python train.py --d_model=256 --d_expert=320 --normalize_top_k=false --routed_scale=16.6 --balance_bias=false --lr_router=0.000521 --vocab_size=19498 --norm="rmsnorm" --tie_embeddings="early" --optimizer="adamw" --lr=0.00154 --beta2=0.98 --train_tokens=302400000 --steps=5137 --dataset="wikipedia_en"
Below are experts of layer 2 (counted from 0) of a mixture-of-experts language model. Rows are named router (the router's row for the expert), gate (a neuron's input weights, with its number), up (a neuron's input weights, with its number), down (a neuron's output weights, with its number) and show model dimensions 0-127. Each number is 128 + 24 x the weight over its row's rms, rounded and kept within 0 to 255. Numbers have three digits each.
After each expert's rows: "comes after" lists some tokens at least twice as common just before its tokens as in all text. This comes from a sample of Wikipedia text that the model never trained on. Tokens count by the router's weight.

# expert 78
router:092125109135109111133147148139105144130129185133114143130124145141100102071138107151088157136124137118121147157110134092158114136147166089150157129151156163116140108105108180115156158093149095064122157113127111130112125103166112147149140128113133126157106136113147109117159114132174164089152167111120151143107112112120102159163110124127121112112145153156162092145151133111110096136126
gate3:119135130148098121073125106165119121160113130161105132134090153124124111133167115132124097126135109131140113126107101127142163147126111147124094124111089144136190131129115123132169171105105114121116118126122155148118132149104153136105133120167130091135157127080117084125131149089097114121108106139109116118130101130152071148103114120215142144106127108193109110116114132142164110121143
up3:125139123099116140150145141160127090103139110100134125120183132106141136113114138115112153140138137115116112133174140123118124090095125091119142116133119110114129111123154130096059086163135145127144115136139111112113117153136097128124121145158142138128136150197120152109141099171164122117131150137149131173111127088102133101158121082084166142125131137114117135181160117124098147097080
down3:121141159161133133109139119143192092126096198128151120106142108142115130127140169126114110078105137070175125140133156112131107110093133127139173109128140149128096128124150167113124119163147063090137103104169112113148083090141095130159139167112128176111102128116149133146117116122160128120127139125109147173115117121109121136102150105126168145132097135127116126122173098120173110133138
gate4:154120120114139143145156153100150091123151141098165171129110088138102086134067134125077148118128109114104078135142093107181129137140113118153165143137152085115133117143131129128142111118127137124114126137108101100182120125151139165108185119155108153164095128127160189111128134130148138147140123070161152123134090171171105115125142086109117131115146143116142105126123142130123118145136
up4:112135135109139132120104166130128113114121133116122128108150137138109121110096071135113127154132135158094116127153128128144132146122131128113152175128118126093123142172125150110077150108091131139104138121147159113126120131143155174142133111096136186099084128137151094084099107122090163160156095110120158164152157136167148131132114125086155101141091136141151107163142139102134101101055
down4:101168134111143157135139177096128116126171118097143147175111134122096121147102165126117177130103120116122134140113088145130105153128154138166175142129116120140163108117113137147099134097113113113138122142142080124142097136093110125120119108079146100141117141139081164110141135135120149097079124127148142181123130106084127184130111117128089120113121125111186176093140123145127144109155
gate5:136115162104154152101138140141097112136170077165125100162145141069145186120127106133127126127160132118116134139130145162106087106132137131113154193130116119102122121097100154105112155161127113195145142150168145091094080134116129136137135113111131160133116125134118123125121116137130099121114125121086111154141126154135141183165101145099156120141106092157169126123104098126149109108145
up5:176167118115161110137146105126106126094157106169136117179125151079135132163156138096126156114120128116096100124082116129134122165163141102110106149113108141143111119082161147109123144137131106135106133135136118041122102147163131117153134101174138130107098111107119133122130131158129100112154114133120117108124096136115136175163129113121119141117090122160130093133115139162143130137121
down5:152123099141142131167096138169122115125157076139103097119131127117149126154077106134123149120112154134148124130134140127109164107118083100095121129177104106065136158115131114098127102109133110093182104118146122159107136151121140148133127103138114123154130113135172110088137099113125092096134092131140122137145169124082104111124109129156160112169094100116131099136128111094121131095126
gate6:125161110147144152130114117121121122128124086152112147160139155175106126109143125078117116135116148095127145157117143133115120101118136132175120138110138129149119084126140109112170125103131114088145107119109122126098119134161093129145117121184079124146178109120135068136137124130173108132165122104174104099110145155160137108143139141118153105180145120126130139150074134142125101153142
up6:132097139115104116143110109122118146129110101155130130117128140132131152128132127083161099147157090114089154162128132167176112089093145154106145130115117116110109084126094104134187142163164137152117111138129122150096135150142129126120059135144110122136136140090099109171120104108054131106124122152108097111143067065139156132135104134141137137166121124151136153142118115117138141115118
down6:151113121114114132114132123151151109120123150129090142134090147174108151150134068101130067098115129178085119086109104130144118134145139137124114114073125123136120139165116120122178122093080196141116120134178123158118118163131145130127089094147117097150101159138122125136170135101108116120125117153124093153142136109119135094120099128133133114122116106113098108156114098106115139106104
comes after: "-", "by", "al", "ed", "0", "re"

# expert 41
router:088112128124102103154156101131164144105155141086110156127154127118123112079123103108131140091177169147104149090131164109120107164113103105126171178111180123098095078134099146130111131123154080150122122092108087127127091155159121128099133126102119148172129177147141152134117154146107146082139117165142163124154157174107123123121164094150093090115101150125082129119092133103102100116126
gate3:151120120142125163101109161144133136172079096126128141089120162092102121119120128100150128111080139130127118143165157137115109091136105148123110105123079150098071144137148111141120135140162108130148109155138145156117149135123189139126145136125152089130124054131122134129114108129182118135137128105092098114157130112124147152065119128079162099123150135128127133140152178094123152133164
up3:116132138095123109171094116111129104113143132148116109149130130105083128132134094123131113144141120155126133133106091165135142124089143136123145113130155135181103124125121140106112113152097131178098135140157115111144123091113087127183101107075117132139152175113145139131132118073126158103128121088111159103115093112114127097142109131107129133124121091104105156098118091138142129122102
down3:146115142122131150124121110155121171125111122112146042154096118128085152110131074122162132115115144105144137133157097128164119130143136159152101101127088093157149117124081122141142155133120101166125131127147122122137138133146149101145152134112138144117154092172128124173099115149124150125080152126142137162134162086135150102107164131180052146133126132110131129147094121131104096123124
gate4:148142119137114168151098124130097128129142107084157157081135132102068074144132157084114126115154134151159100115125098140140143114189125124101149119198138142116142134105114133155146112114120155158150117091084117088167141155123160117125123164109085120135143100146138145106117118147148129122143155138108090130128111135142168122154133146123125153106137139104151169169139116130108153123149
up4:150112129133188128084135137090094116160160118128172092134167095151115090102137158159123142124154146122137102085103150178139112147149134122125144105132127122075148092139105112121139101131120152167094127164147117143100135161104114138153134097121188120076138139116143124081128104132103163129120147099137164089114132116144130142116178095183107134146152117156132071109096082165114121130129
down4:166172119117143153136118126076095107158105127103152107151124135147133171160149136170160104101084110132143180105100138100127112125148102146088105128118138096148168142156107121105150137105101124130147123124151144123151138089133137127145094121098127188090157130131137119141122159151171111158153126095136130111162153182090170130136146124161147138120107146165120101135130075132108108140111
gate5:094170131099134120130109162110116096142112138106130123107128148109109194108117138152141086093130116168198109138103139096100123158067168164140139129095111116091120131140118159127092129126118182150110135086165135124137100119164137120110126159135138133123122118162126136128116123138112114141146136116122144085138175098145140168105141113117157152117117144152147155115125157143120109160118
up5:155152151123154093084091122120145133094103130129147153124103068116129094124104164138139112118079135148105106121121103125091150138100076142155136085085157112120108139137057119096113105116120126129130124148145114146136116104099139104146203106158109134138148128120115126120157090145149097134085126129148125116116111165122095129102126149140156100117153148101132113112124136122162125119132
down5:107079109104143110117171077136152146107110175164109121146131109110133147103126154097100109158106125172132141093150147141152158134113132118119151113145147123138131091131154129130129107108107151147074126148120073125116097129100124094127134093145132092123123101152142128138139096131162102127127146150157110144126124132086156133123120161143159119109108153157125133084133117142128136103185
gate6:114131115122126138151088191155094100124087127145174136119064141090153161125125041156115134128138121144122148156118098164129132138121098112165155156074109142124099156144141178108104158094156149103128103125135141176133134090134072101124179139115136153123118134130150125089160101135150118132105097159109151117109110129138122118098119127148156121155113109115136110129119069117154096127153
up6:138133128144132155152094118140162112136155120159127115153171149147124137149098136169111152143172137121134112094112104118110154141102143126129121170176161140116162129139117129167134125176128159136099119114080126124142089097141147094173137150165132155095140146166116151117171137147104121136108133129121135086135143134096149082056137131107165135111131111152124128120133153182090128094156
down6:135108105081128130133141104155136130080149118130126112086151139086113154134104105130132120128123136082105171123150116113116161146126138121091119099105103112116125154137139137121158137105129163174139130129129145127113122121108130132109130120105131133108160126166121159121137126148129157097177134139145173129150125201137112110110113112154179114108099123110167112077126185169093139117138
comes after: "1", "7", "5", "4", "6", "8"

# expert 68
router:126085100164117125149189154140120095147128165130108107114117101100118106142109151145133179143135147145128151134149146119140088129089120108161125120148120104149112151117152110163129112128123112072151138088167106111079156127121124099117122152144140150132132145175120155128141138136103129085123133187130175096142141160167131176134143133130130097118127127080134086127164132188159163099125
gate3:079187117127100137132114132137125119164132127190056138117117138093138150144129101144123142155119123146183095098158106105161115109120135157131187131108111143121176144145093100140101107164112140150136116148121139110111167123123104154108123155152070135091116112146107102097081091130125100160170153098073110113132150103136126124128153151108116149153114124110133146166166155147156082125118
up3:111171099156124111166146124141118113094090149107101106135095137099121127164116144116081150131125102125147089101119146104170132090107111099130153163138163136153128131124132117143125137106145171112100128150134159121106116108142089120153109177164132153121133121115118134090124127107142113159175082101145119094146155155149112095090165139116140148161090119089141133165158143135110102129157
down3:104137119121127120095172103139137108188107135148094137097104111101125147077121133131105106165136135159128134093165136107107129093142155108083114134131155127064139129160116111117137102142136100129132074170145123096110105129138136096164137127140093124151122108152110137132101099081092145127117081089115134106135183122095129144133134178148070133121128151162113102147114144133142164109132
gate4:105117126116104135135143151079151089116118125144092085100118104099130137142127161166086107152091134107146172134131165135114162153123129155132095128126139194137093140117105134135132160127126148102120130121125139162111106044132118108103159116109175099124188140121122120127132141101111156146146114125092150092133083115128129133085133139136128099123050159142173133124138124147155160129127
up4:133124130157144119125134114163113116152131124115151166111112145143121099101155102126125071113167095110193105106154148127127150163172133139152109099124106108134128121109143132141157154061109135081141103126178067161127135116103132114152120176112140162152153157106150127123082130083160118122105089149127120150129112166132128093126113120132107139133175099100119136121148143161209166139136
down4:110081149131133171159128137129146154170165093099114145104154180151083097135127140107109158120133148115162165155147128126111146120125131153100134104166123136112124143167146121163121093168125174125127130134124146095144141160144140123141127115136132102120167122086153130148121165131143127121115128132146107116116144119179114132116111153095110087155169129167088122108118116182134090141136
gate5:164178141138153162084118138141113112109113106141108156145113109131133090090117120117147110139115103118073133159087084121129130105149154139135107124182121131138129132135122135131080100151147171162125126135168099150151099115123125149143114148149132101124124137128098164134100093099092092143135109081130151126110149131164088126124130169175119137133142127099139149127134083142152119131150
up5:104093151105121130171083106118098176137147138128184114130131134123129140163188149123133120115141136118152131136160174108095138112103133155133123123118091129125128099115134101151209133144087096091139119155102134131113108135137113121105172118134106143154138107145134083135150144121118148119073158137104111144101125146138139104136158083110126128132120172156073132142070123130092149116113
down5:087108081127117085122131106142140158159143133123093098131115153161101136153109144126106111091126094185097134136140096130139120082121124143131151092141102103175106125096124101149172137111145119129143128108147097134102098141157174144120149074111095129117158128112119132142120159140098137179091142132124127126155147161150140090134157104146121115127145138148164134142126161121135127159139
gate6:111190133123153158178094159103191128147108150153131127135136146097104125158170132099129117167102114107167107150105168128140116144124173120150103126109118108145121163163142109139134126146130113104166118141121161119110079141115114104123139134106133183122142127143121101113114098122117119110118096139072164115126110111089130151104144116131152111137063117133125113164140124114155144159109
up6:143086129152108115127140096127135106103136169160117127132101118151100148135076133145109119097103120134081189130081093165131140110112102128103133116126087117125099079113110140082138125102115136110106132136159111118162154128157129137143133112156120112151083161129122149121155125136147135134124141115181119128103130139133121144138107160102093190145161107167139107123098136122097153126147
down6:123110163128078158116140125128125107130122132155107157103119123135109147131139143111116184115077101083128103125128095168145152156121107142118114112108113090130098130106158148127144085125110098134143147147093136115136115126109170096164111137140158117198154134135100124102124074127122128180109144159182111111111119156206173146112115134082134175129160077148146139078157137128166120114090
comes after: "the ", "a ", "years ", "s", "and ", "s "

# expert 46
router:113112089123109083174134078117135153137128180123138105082129108113147147122133140107102089115120146135132107119161141106118137126129147098125147138165150129112103122135151116116114098107133132082168118131100125135115179168115110128116118128106145134097083121153109107098100145144137144127143093116138149122128129112180119125138132117143109168109098135095111188138152141117103149123083
gate0:137129106138140137120115129119118093097143113109160133146142157095106113134118122173127162126166161126102111138112158132119125116134090151133128096128161122115100122162098120149147125130147150132149178094115124107132147125156129138107092101160180102134107124109131104164159100145160132131106184108128149093078106127124145162140134092124148108089155098145121102149126167139074169094140
up0:129128100112102119150122151161117137116098131142108133094156118166134128150122146119143126116102145127104169186126109123089135134120148064139151185126110157135130110123126121123148124098053106141149122148138132113133132151083146108148132102118117119128143103105137172142109154127098133117140101151119128157148151132089156132146089101114099185100141130172127180096188120120093073151145
down0:094133131097144130108099161079141126152156124080132147149126190120152152111137118086152155127169080167141143129118161141121158126153135119133132106138089126138141184124150145076141143146140163117122162159133120120138162141112144170121137132114124121179175089129116137181112106153144124139118122121157112185106110137131088164101132117107103122124169123104167146153152087116114114158107
gate1:112157149101142162121123177137096131102144100118107111104132144135164109145142171089152159136140123104162105157115131141169165145162125146115174119134151136092191127134163153131117155127120112156160080146115132124147115110121130132063148072147138132129127076134142134123093118149132110152130152126138148081141118102114115107091152111158131168131140092141158151128118100115156161102141
up1:117091136140120134179143077155161119140133164126137076128094107107103119104099131144100138096125119115155129137162121144128122173149123088058110116114138158142117167162141132104133099141097146155162151128117067130115106123127108164118130186098135090141171121141111100161134169112191127110124150146128097113094165109146111119133111105116117101144149135100108109074114161166099106095134
down1:127172142139071141100134123110160072129122108084112138128133139129161158092135117140157151129136187152149164153149105127085157126144125131124137133124108113108106164126105081191111116095125137131128101120151128120088119150169134099117122115116150101145117145149141133149120125126125137148102111115133144167133088128162168155111115135117136061160140122103101116133145092140134123116133
gate2:140146170141127102141142129143148106060064132120135128126097105088138135127169124122178145139124121135164135105171127099159137146113093131137140122161116117171136157143122112122159136130136160135145114129147105137132131128140117155095113119161111133138139193151119161131097121086155087137114130115123104098102155118168130154169084116156091144148125183125086159123148106125196135115115
up2:131090109132133090152117144160136121088087137111131134150084104118126126106109118125138118103125102154197139092134141133112150127161127132134135127157135074150183151156122076099127105111120158173150132145153077129133109159124126137116098116145104107100138134141129104119122151121172102143114120094121150127144118146157143114156091155160122156127118160138092152108135088153192132104143
down2:125063118114120103140137095149169172098111124133126137132140081124091121137157098156163106127122101122130098111161133111121150143101111114081122169136135113141119150140111129127179124160131108117126128106117079111120150135124128165081092159149077103144099123140110117139125147151163142120111150105109154133115119152198154151148104123141119134155130099161113123125106120149112143115140
gate3:118112148122170134118097167111067135165128126128107116141172163114144131123167141117137105093104104132139129103157128142109111118169101085131133128104111185187122124142103134115110149120163145117122123120098130178126140092084126107120155090144141095154132124131133153110095170129097151144143123150136125077149133116075178096109169142146173138143114110119158159103142150104106120131124
up3:149126131137101123095130122110128172109118198113188143165131099130117131132130086120086102100130107185122117105125151158123106122097110104108122136100155110145133082097124142109121134131142099124123140106108158090166119118125145144112104150133125153111099120150148143125185119154138128094183141112125153109158102191149134098135143124099185157106142098163166108121122084103060122116123
down3:099145142119185161141090152106112143119105117101139152164118121135100121118112146126082128127139148158119065123060168124140130123130116148122116177128128125127107105129135109186123127092073141108121160143167110143187111086161125101158141127135116144095143136160165141160114136170113122110136115151147142180140136138123132102184108106111112155157101102101136129191119159112134120110129
comes after: ",", ".", "–", "′", "$", "with "

# expert 76
router:167071135131093073149196079167162188089133155146106107097118135098109142103089092141133163105150101144112145122124142122129111155128124088104130119115168124118140102101149157108131116119104080101099122105090129139101136140132116105130094129082094113122097122141098150122110118094141160095124088174166121162141185139089124131147106115135091119111116143123099089154149121155138124105104
gate0:148128111137167159119093121105132091146161135118142123172154125141161137154110160056121132112121099132150132134099083156070115119147168208122173112096094144144129122093152122146115094076122142105154138150116120113130091117145133129101119142162136141177133120103125147159124141166152097152109111119107147151095110165106112134147115158097178130148141113107160112101146146143134150135134
up0:117136126112120131114111146139135129124153134091099137109135130199103114151136085141107110151152150094091107132129138184114138142156121120152137124126103112102090091062064150142168109149175125108123150125136159200130137081134090125135125158134129148121122099120144146149125086109137147118149094140109081148107099124163131137077152147170140163133106081133104151122129131108136137135148
down0:131149170093127105096113139113189126093113118139101106139168131168148115169121148155147133138120106178136070123124103195165116156146152164121102133121151125129140095118161079093130146103125149082144142123130111115132167107134141120098117132124117111120111133137099131112090119144139130139127138099132141108136112094161116075082093113171124168121134121126066106144157148125187096113100
gate1:088139152150144172106118136147114105148146105123141140117140121145112140148111145118141134118117126113116128138112109165159117134085159162112126129129132116144115081145146118136153120132123168122168117146121126129103143157127106118150126149168099149074117104142138154098178142082156152136135151094136078084117159105114137162127150113119112129172180155138084157137111118122122132190130
up1:175128112121147185128145120109161137123192153105096129125121145146131137152111138155124117130099105126128107143124116139112115115165139175099156143105086150131082123114127138157127106117111132111150127124143115116143122135080093157111138173136092142123112098138167151118159097103141117140116097105159128113111147189125111128117165120182131113152133215117091167136098155114137131091088
down1:131140149137127136085111139104143084110144134171126084124173170131115101125156129149106124168086152132177102149090167109075120200153154132141103140146106143158095146155111140186158104182129155121149107152155111138083109147173091139119115151152088166112149143098125135149127125117124101148153105132113145140087106125156089117130127140115138107162129097168157125112097111125154146151165
gate2:099157134130120143144067186105087113138106133114142155175128137155116160097142137118130124115117103124166109164141182114133123120125121121156140121146128147147102122128079142130133108115125119126159155151184130092144139138141145163095165086159134147133139161140189111102144121139146101171126148070099132127118119155132122173106176125131117111143123127142125153110094150141123113150158
up2:105107130164042151126191118113126145105126111125175106129142120139141147136146148114130135136104168144138116107139130119149128126126083055129102146119136142133092149102143129095122136116158063181121127102139153132138128103132161119120131121117120100108117152122092082129067094130118135125103157177120092145142154123130093106128092125151113129146132132141105128107120113160124070187129
down2:142099144120099112137090112088110157139159112086149079104119117135136121122116102100122121124144119114111107107155154141068175131109112154187140116119176130163137099136138088170136170142147155132109175137083123109142150127103163157097090107117126132117136081145170130166112142110156097124131147150129121134145103127140107120132096103137104115091114136147133100145141117172120132138153
gate3:147148108195125131117138100145114127100155106101151146130146088136117160152159134099121146148114121172128155150090076169142144132143158111123131142181116152123120138142098174139142149132094127134149144129162126107164155157121136123125138161147130162153141140160143146135172130144143089138151121140105154158148130168127109116122140150125179142134137083159150116124106158163122165076119
up3:152117182121143111130124108083153103128111160143130074139112143119104133101076164122112149129132128054123141145151170135138133129087118098124133167134151079128143118116185089117175112118168120112107119118156157149108121151112131098130104122130132120117166052140108103165117098068165170088088154118096129122124102165116132131135100138122156142069142159095112124113116127159104130153117
down3:122100167113084101174136152144122144135073078086144136116121123077121144128175092101124134101081108139131084070109093104090157162131176069114174137115119123114136141088148105097137131109140148071148108139117119115081165127128077137144151132118100127160121120096122129114075143114126110124146118103131164128124134100144110102148107146096111092153122144103118115142143125134164148114144
comes after: ".", ". ", "– ", ")", "s ", "as "

# expert 73
router:164102164160126106120078111115144143112127150137089100118167167113147131111117123105140112134127123123143163138082123143137140150161148140123075103106106142124150115110159126104112064071162112114103111134122104085098120149142114129125123147128125105105123138121104180126079142112158147099101113171157109137113108108081182125162091127097136118135105170172139121151149122122124120121165
gate0:122145117121131179127064105107080164114156118128132141150150128113158213128127161139162101123080150066148134137158129173123124158137127166139123116136121093153115149159162092151137076129138173121160130129112113110146109099080116145176137104126140093098139107113145142173105118106125113106166154133142161146147122113093127126163135127180143106141115150125130115129145168122129148130121
up0:105110139106139143131121118148146125146116116123120173104115085127150165106127136168160133139141125096131131196115124099124125155149152161144102120109097117133110157173148088142144146149141155109139114152162138155107103093153097167170071136104166115114099095100164138140129151126134106107140109116111141163115074169135121087168155115087118110082092128136118133163141145114152119130141
down0:199083158147120107108148108136136132108113107100115137063145173116156141123107165128140141122106114115130129127167144154147170168109149114139140156085113141138095134117160106151150121129153102121113102154121167139080088144115123108158120132116111140138156116154104136122144163112122139075131099147126137129158113119100146120104115106117161103148120105133079096108109125178108120112143
gate1:088149108130141162146108180094084143180140099143138157115139149114109147111125113080116162137100171152155112119141098132114119107129123091086148102124138114128118181135115120145109132114095127121091108114099151153132158107133103107120150112169075138115139097102174127154118137143126108135102188112191115112133101142139093156112096120127111082141137131077117133116124143115115107126132
up1:113135128147117123156095124167115119098103134072119112148117110125149126067158123124131152132106098107170106152137118147127135167096115135123179071137116167102115154136134173160098116117129138131093107110116164102147141133153100111100123147132151082143172061158141100161145149064146112136170145108124116097108130109093166081108138121096144131131105153118103173138124119111152117162156
down1:106106123134111151098169140102180111100115125135113104152143138164164101112105115142111151128096180120123120077133104099126117144109134119149112131118135134065133125095138144130111116068150111115124112121111139123095143114172143103131143134114112107141140145120152090111157105156169124149148110114117130089141080143120167123093086092123117111109128099119114129156153100137126102115128
gate2:126158101104133166112128170136113125149124136121107135134132109123124108139198128147124166132072136135099148144134102125118063171133162151117138142157118138116153160175095105091118165169112113110119139141109135161159151157145128114149077155136124094109105106102096110110085082147166141094138134111139138125131130119147119102128136106143106085111115140114122161135088184130181148085112
up2:110098124110142121155138128090160128157132108163130093114115127089102099150116116115136084126123064128135157104107100130147173108119123114120120146111126125141108116089135121054145104114129133111129154080097123164118155125142141095140149167094112165162138152195149147114141161152081125141072133126096139178107112100130083159111093138165104133117148151112111084104140106108101141175145
down2:092115134160151136116110129096127147097147111130134088121156126129168147162144124103107153133164132124114104138110119115097152097140116157129103114102167130104120156096179125149113117080111147099132121132091144118115153135159108157131107136110101125164104100150138126109114156126115105118144203145166147089143118163177108141126126117120111155113163143158139097135171160106126077104103
gate3:102117098126176118133107150115106103143133143139096130134142215134111131121147119126109121129160115109154152109144093085175115135169130131165147103122135108167098138142109118127115157142121126132114076110144143151127118157135116082161090129145193125159098133114169106065107147133126147107146121124152103116105130111138095118111128169127125148108130138175108107159121141110133096148095
up3:126098131147119128127083145138170106143131119123090130139149135127090116138136107079115151182155114173164109149119122130127096124116107154163122127116102161111125109144127166133117129148133123101175061091104128130160176162097125116139093155153178136186084144131146115098128138164144158132123134119140127132129085134119141166159132099152135182117097140157082116144093155094168169131103
down3:138080115115069093122171118134149130097155126154121091147113125101121100103137176102099119139128110152142110131147136116115118105125142139114133186098170149120168144116098126133132123123172180158096120117091125116159136155114095148099118131085134115114143102152134114147163129125137184103069108116097124155107154127156110109180123133183153124154079128073160166123147145143164143103139
comes after: ", ", ") ", "es ", "s ", "er ", "ers "

# expert 22
router:155062145097109065149203074191154167091113159154113122127114101126095138110079089156112159136113106126112135134133121099098116145128127091121143108097171108115123099103154136122132122107093090140111144105093138141109140123169125130121104116080096104142101122135126141137101108119139159108119101193153097150155184129085148145134104115131114090098123133126093109145145122163132120112105
gate8:167171122118079134102118120147101094153152154149117125177154141135135151120106148130122092137103108104180096164152183183129113129145128113108160119157123159156137126120154116131124137102109147116153149099140142122154131135130154137079132093145138156150130124137179154125117122185158164137088159120149129140123127172145138133094161138107141102144182141137138114122130121139117154103135
up8:143086124157153123139123133127153107156139110130141097134131119132129098155121135048134130128146138158101123122140107118172109162134127159055153136132118130144134136154128127119138125115152127104149112121109128149154129178164132102143111155123098103141079082152128139153126100111100118151124093126110105084113099163138102094136119107105070103120113111098119131136095094113154087110167
down8:107134165133142116129123127130113147122124145149150100101123111063132115069117148137129140117141147073128133169115115137143101089061155076116151142075139124136185155149138138129122108160172160142146123120146133102132114083132121108125160169116111139108123188130117126148146141135114117163137112132115071105101110126163157135181115131112126155161096086125112157108147146117139167157123
gate9:141106110082187130171082144122107123123150135139157131095107133139128096095147126108110163093124122140156069132118101138149113144159149172111099152110106137146158130130172109126136156122117125116133149108169133119149123140158132102143116124127075148144154180110131176075138168122113085150112115164115141106112126096149134129118142127148083135148101134098111169110096131119111169146152
up9:120127134124101126132173140180130109106110131100149083096169151131087124123140136141145127132119149127113117116126106057148130112122113161160151062122111109130115116145088139095113115127140110132174106060133130109153070127102137139115139124164122119124098109132140102143126186122051150123125171112136097142124088114129115143089124105160178159112187134184133147110111133136155101118116
down9:139124118171069170116082117146150125113108186156145127135146140141133148185129138081150154084132147143135101112100118170132108153098115121118157112119133094126126128127122130145141099106093140120169144137132142100107125160112128113138170164093129105139115102075151128178117095125106125141113150082148193104117104131082137135149136116173102109091144119127104129116118084113144136169123
gate10:131169130091129185119128131137125144117167138105122159122122125106153127152113142119077134114091119141148189130091126154139123099114133206138134164148098146132110121156133127146113124125121154128158140153159087118136151170095137124116149165115127081107141123062134117143128133152144132135113193134097125120117124109165095144150134153135091140130101138107137131070090122113153145094119
up10:115140122093098179113100155139152117143113124112136117137091167104121127128167135133106079073108151114097097151107145108118105132104110142116114103143161131153154144120111173096148086147112159152138113136118128156129107124136139136133121156169163153127167080117133148126106116163101087127144131131140140085129136112130111126105154112137150148130128152108154136095076134113077133174160
down10:116111144126148107116116145135131159168139152105134118107101128101102103146175140121146139126123130164132159095112129138105132181092118072088117104177094118056125162137125143143166143125148173146157138163130184141124139120079115117122129162151140158128143129169091169171133150128127107075140126111144098135148144141148144158127145098151141116087144078137135142160116107114135160114177
gate11:122146154124160119126145151087121136130091140137132129115109117107130152180113122091115103126106123125104106140122116113130121119128158154123131129102167136104141123123132140155165168162100116128115114155116127128114092095133126167146143106145143185168108094114180122115106158130131120122109122120117144123135112166142128141100160105094086123088146126175143143139097115114083152109168
up11:152120100134113136118141124143160112129116146112169128164150128129174120154124094147116142118125137110127126131132124145118161136139126097118140160143111147135159112129117099147101160147153103136147138104133129095150077161126119075097142158110151125153106123120104133170128108079183133145113107124157127141160174144126142121098078145131131146144101131078117092120127163164132173111119
down11:137157094111102140111144145151113084144113135124145130168110135146114121109137132083142122116085135096110135075117125127114122126125124090168134120194106106175125155192130135126133126177109181144160121106160105137104109134135134087133119147108095082141166128141085081136126127119132172111121177055117131082158163128139151134178100117092128126101118113139083132089113137114109143149116
comes after: "|", "\n", "in ", "for ", "he ", "3 "

# expert 66
router:164094117156082094140152142117116190097133130125110113118087130111082175095104117166140137116148123123131136085078110123110143130128124109137116136109147130099172115090153177095127137102132100141078131111076114150107145130141081131118091150073099152148106125106110145127134119119173169091137131173145121146144133129157116134153097098100098103093128114109105121154135119137118132113119
gate0:118147134127122155141125101119110098148125138154141141153090157116141104128116129166124116139085137094118118130128134118129113154091130109101151132182103151141135136114142103164122128126120156206117163087109109099144143092118128145092162136106112169100136118119097097193137157156134124133106108122133128107128104109130141090095114171143124142105144111120109164138159149088111119134131
up0:146166092140102114115141150106105178112080124146175171098065109109137116169131082161134123115132136124153107128134140119125149126128134103122166145121150148131149100128131142109091134129154086143077134094110114147072130106164153159117134127155095139128138104133159119126079156084130159131153107166154131118156123170133180100064134166148138155102132113111074143140119150100110144131145
down0:135122143129113130139130130102103101109131131092139119135136095094097105121126160138111098141133115112119124155135145124147123144118105123128145090156125119130102121159135133124141118129093108101145136088159098164117125114128146134166133137111146094151118140136122094152089113079118135132138086169097149091090120149159152127085110135139106138119151106136173112117147132145140138106133
gate1:108192115081138170115115144121097126083125103083096114164145118141130144107144111149157132119108166139149149139136119127184146093127147176107160101170131156137101150143101104160134139140145143149115149119107120107160110133121145145108112107135176109143135135168122076130131145097143139133139173085111118085148088156177142115140137154144097171140117127149128127127107114096112127122133
up1:132115159113138148087142099099123127083109201107150102132091141147114094156136129164106150161156132121117088146126118167127159126092129090136144134129121120152133122143135063119141138088094109166116146105140117142095089135135135150077102121151203094104112129130127116140119136090129161112101072140165139125136087111154092140149132153121147138092126170155119130115155110134111115151178
down1:153093114114180147102140124095123102151143128096124127126126117138170104139170100143136153110139132115099159132097144130123131151103098147128146101131103110167148103168128156098123125096093093127122161130124122115105183125139164151090134182131125158118126139130111126102121105124163098078101077130093142122093144123167140112095157109136104140150154088141157141125105133150065137108111
gate2:112111125147095155123135156132110133165141112098126172158092116127143146137132124098100077105143108145150167167119162132143083133135116099150098145151110126132112164121121139139128123169141204129136138125121101105150133136126113160135196094168133128127099166114142132123139131125120129166120173178129105106089132117100099118165144139098126136174148148149102130105104112118112124147126
up2:130132107145140094175112151111155098114149130109107106059125149137113084108115137128125104144094085144114104098111166132121145178128161110167121102144131109109128117146106150152148122098116156181099137140118105125153152100158123137114107098113117120098176160144105135108092107102165118109153120113153133079122146119152155097116106125105119095116104129111138156163143111145152158142100
down2:112140134137137119134145144134124130095137145093132107096106117131130135147132092045133135148101103199127172169123071140102127145146126073171138113113108122177113132159132141084112071163119174144127120118111138135142103104151131132126123148088136134125186179118143118141079139119128124141119170093124079131151145122077094129106112097125150092132162109148129146110126129143159079130147
gate3:160180111173104135144112139151125108146156150147184160093123126130115129090152122127109129151128109100138145125144086122161120115185109127110111149150121093167140131177101145142151138112103143122158137132146113101146127113118095168100165111139103114109137136145132133148114103117142110140090134099135152091131133140139108169130133138144145165113111101125127158156135133086128143142094
up3:110130195131140144142091125159117137106101109120114085140143141133136147149082096117152108069131158126154141140131151168145169148109134124104155144130135128157134148143147159084161139132125155148135149155123142124116108103118120138110089128131155126146096163133104147161121112173114117116133118144189125179170123116169110137133161089118098095121121151126171158141165105120113110116144
down3:140095144153091086100122150126164133117127087112143130089134147122112122124097169108109118110136105108168074160166145143121150139114101139091115113178092111154083158093117177133153142135147127114131105111142134084105118114158155127144115103120142144094136135143118137123138078172128141136152148161104120146093131189131160127102106120117129135161152130133159104109114114140112136137098
comes after: ".", ". ", ", ", "\n\n", "is ", "; "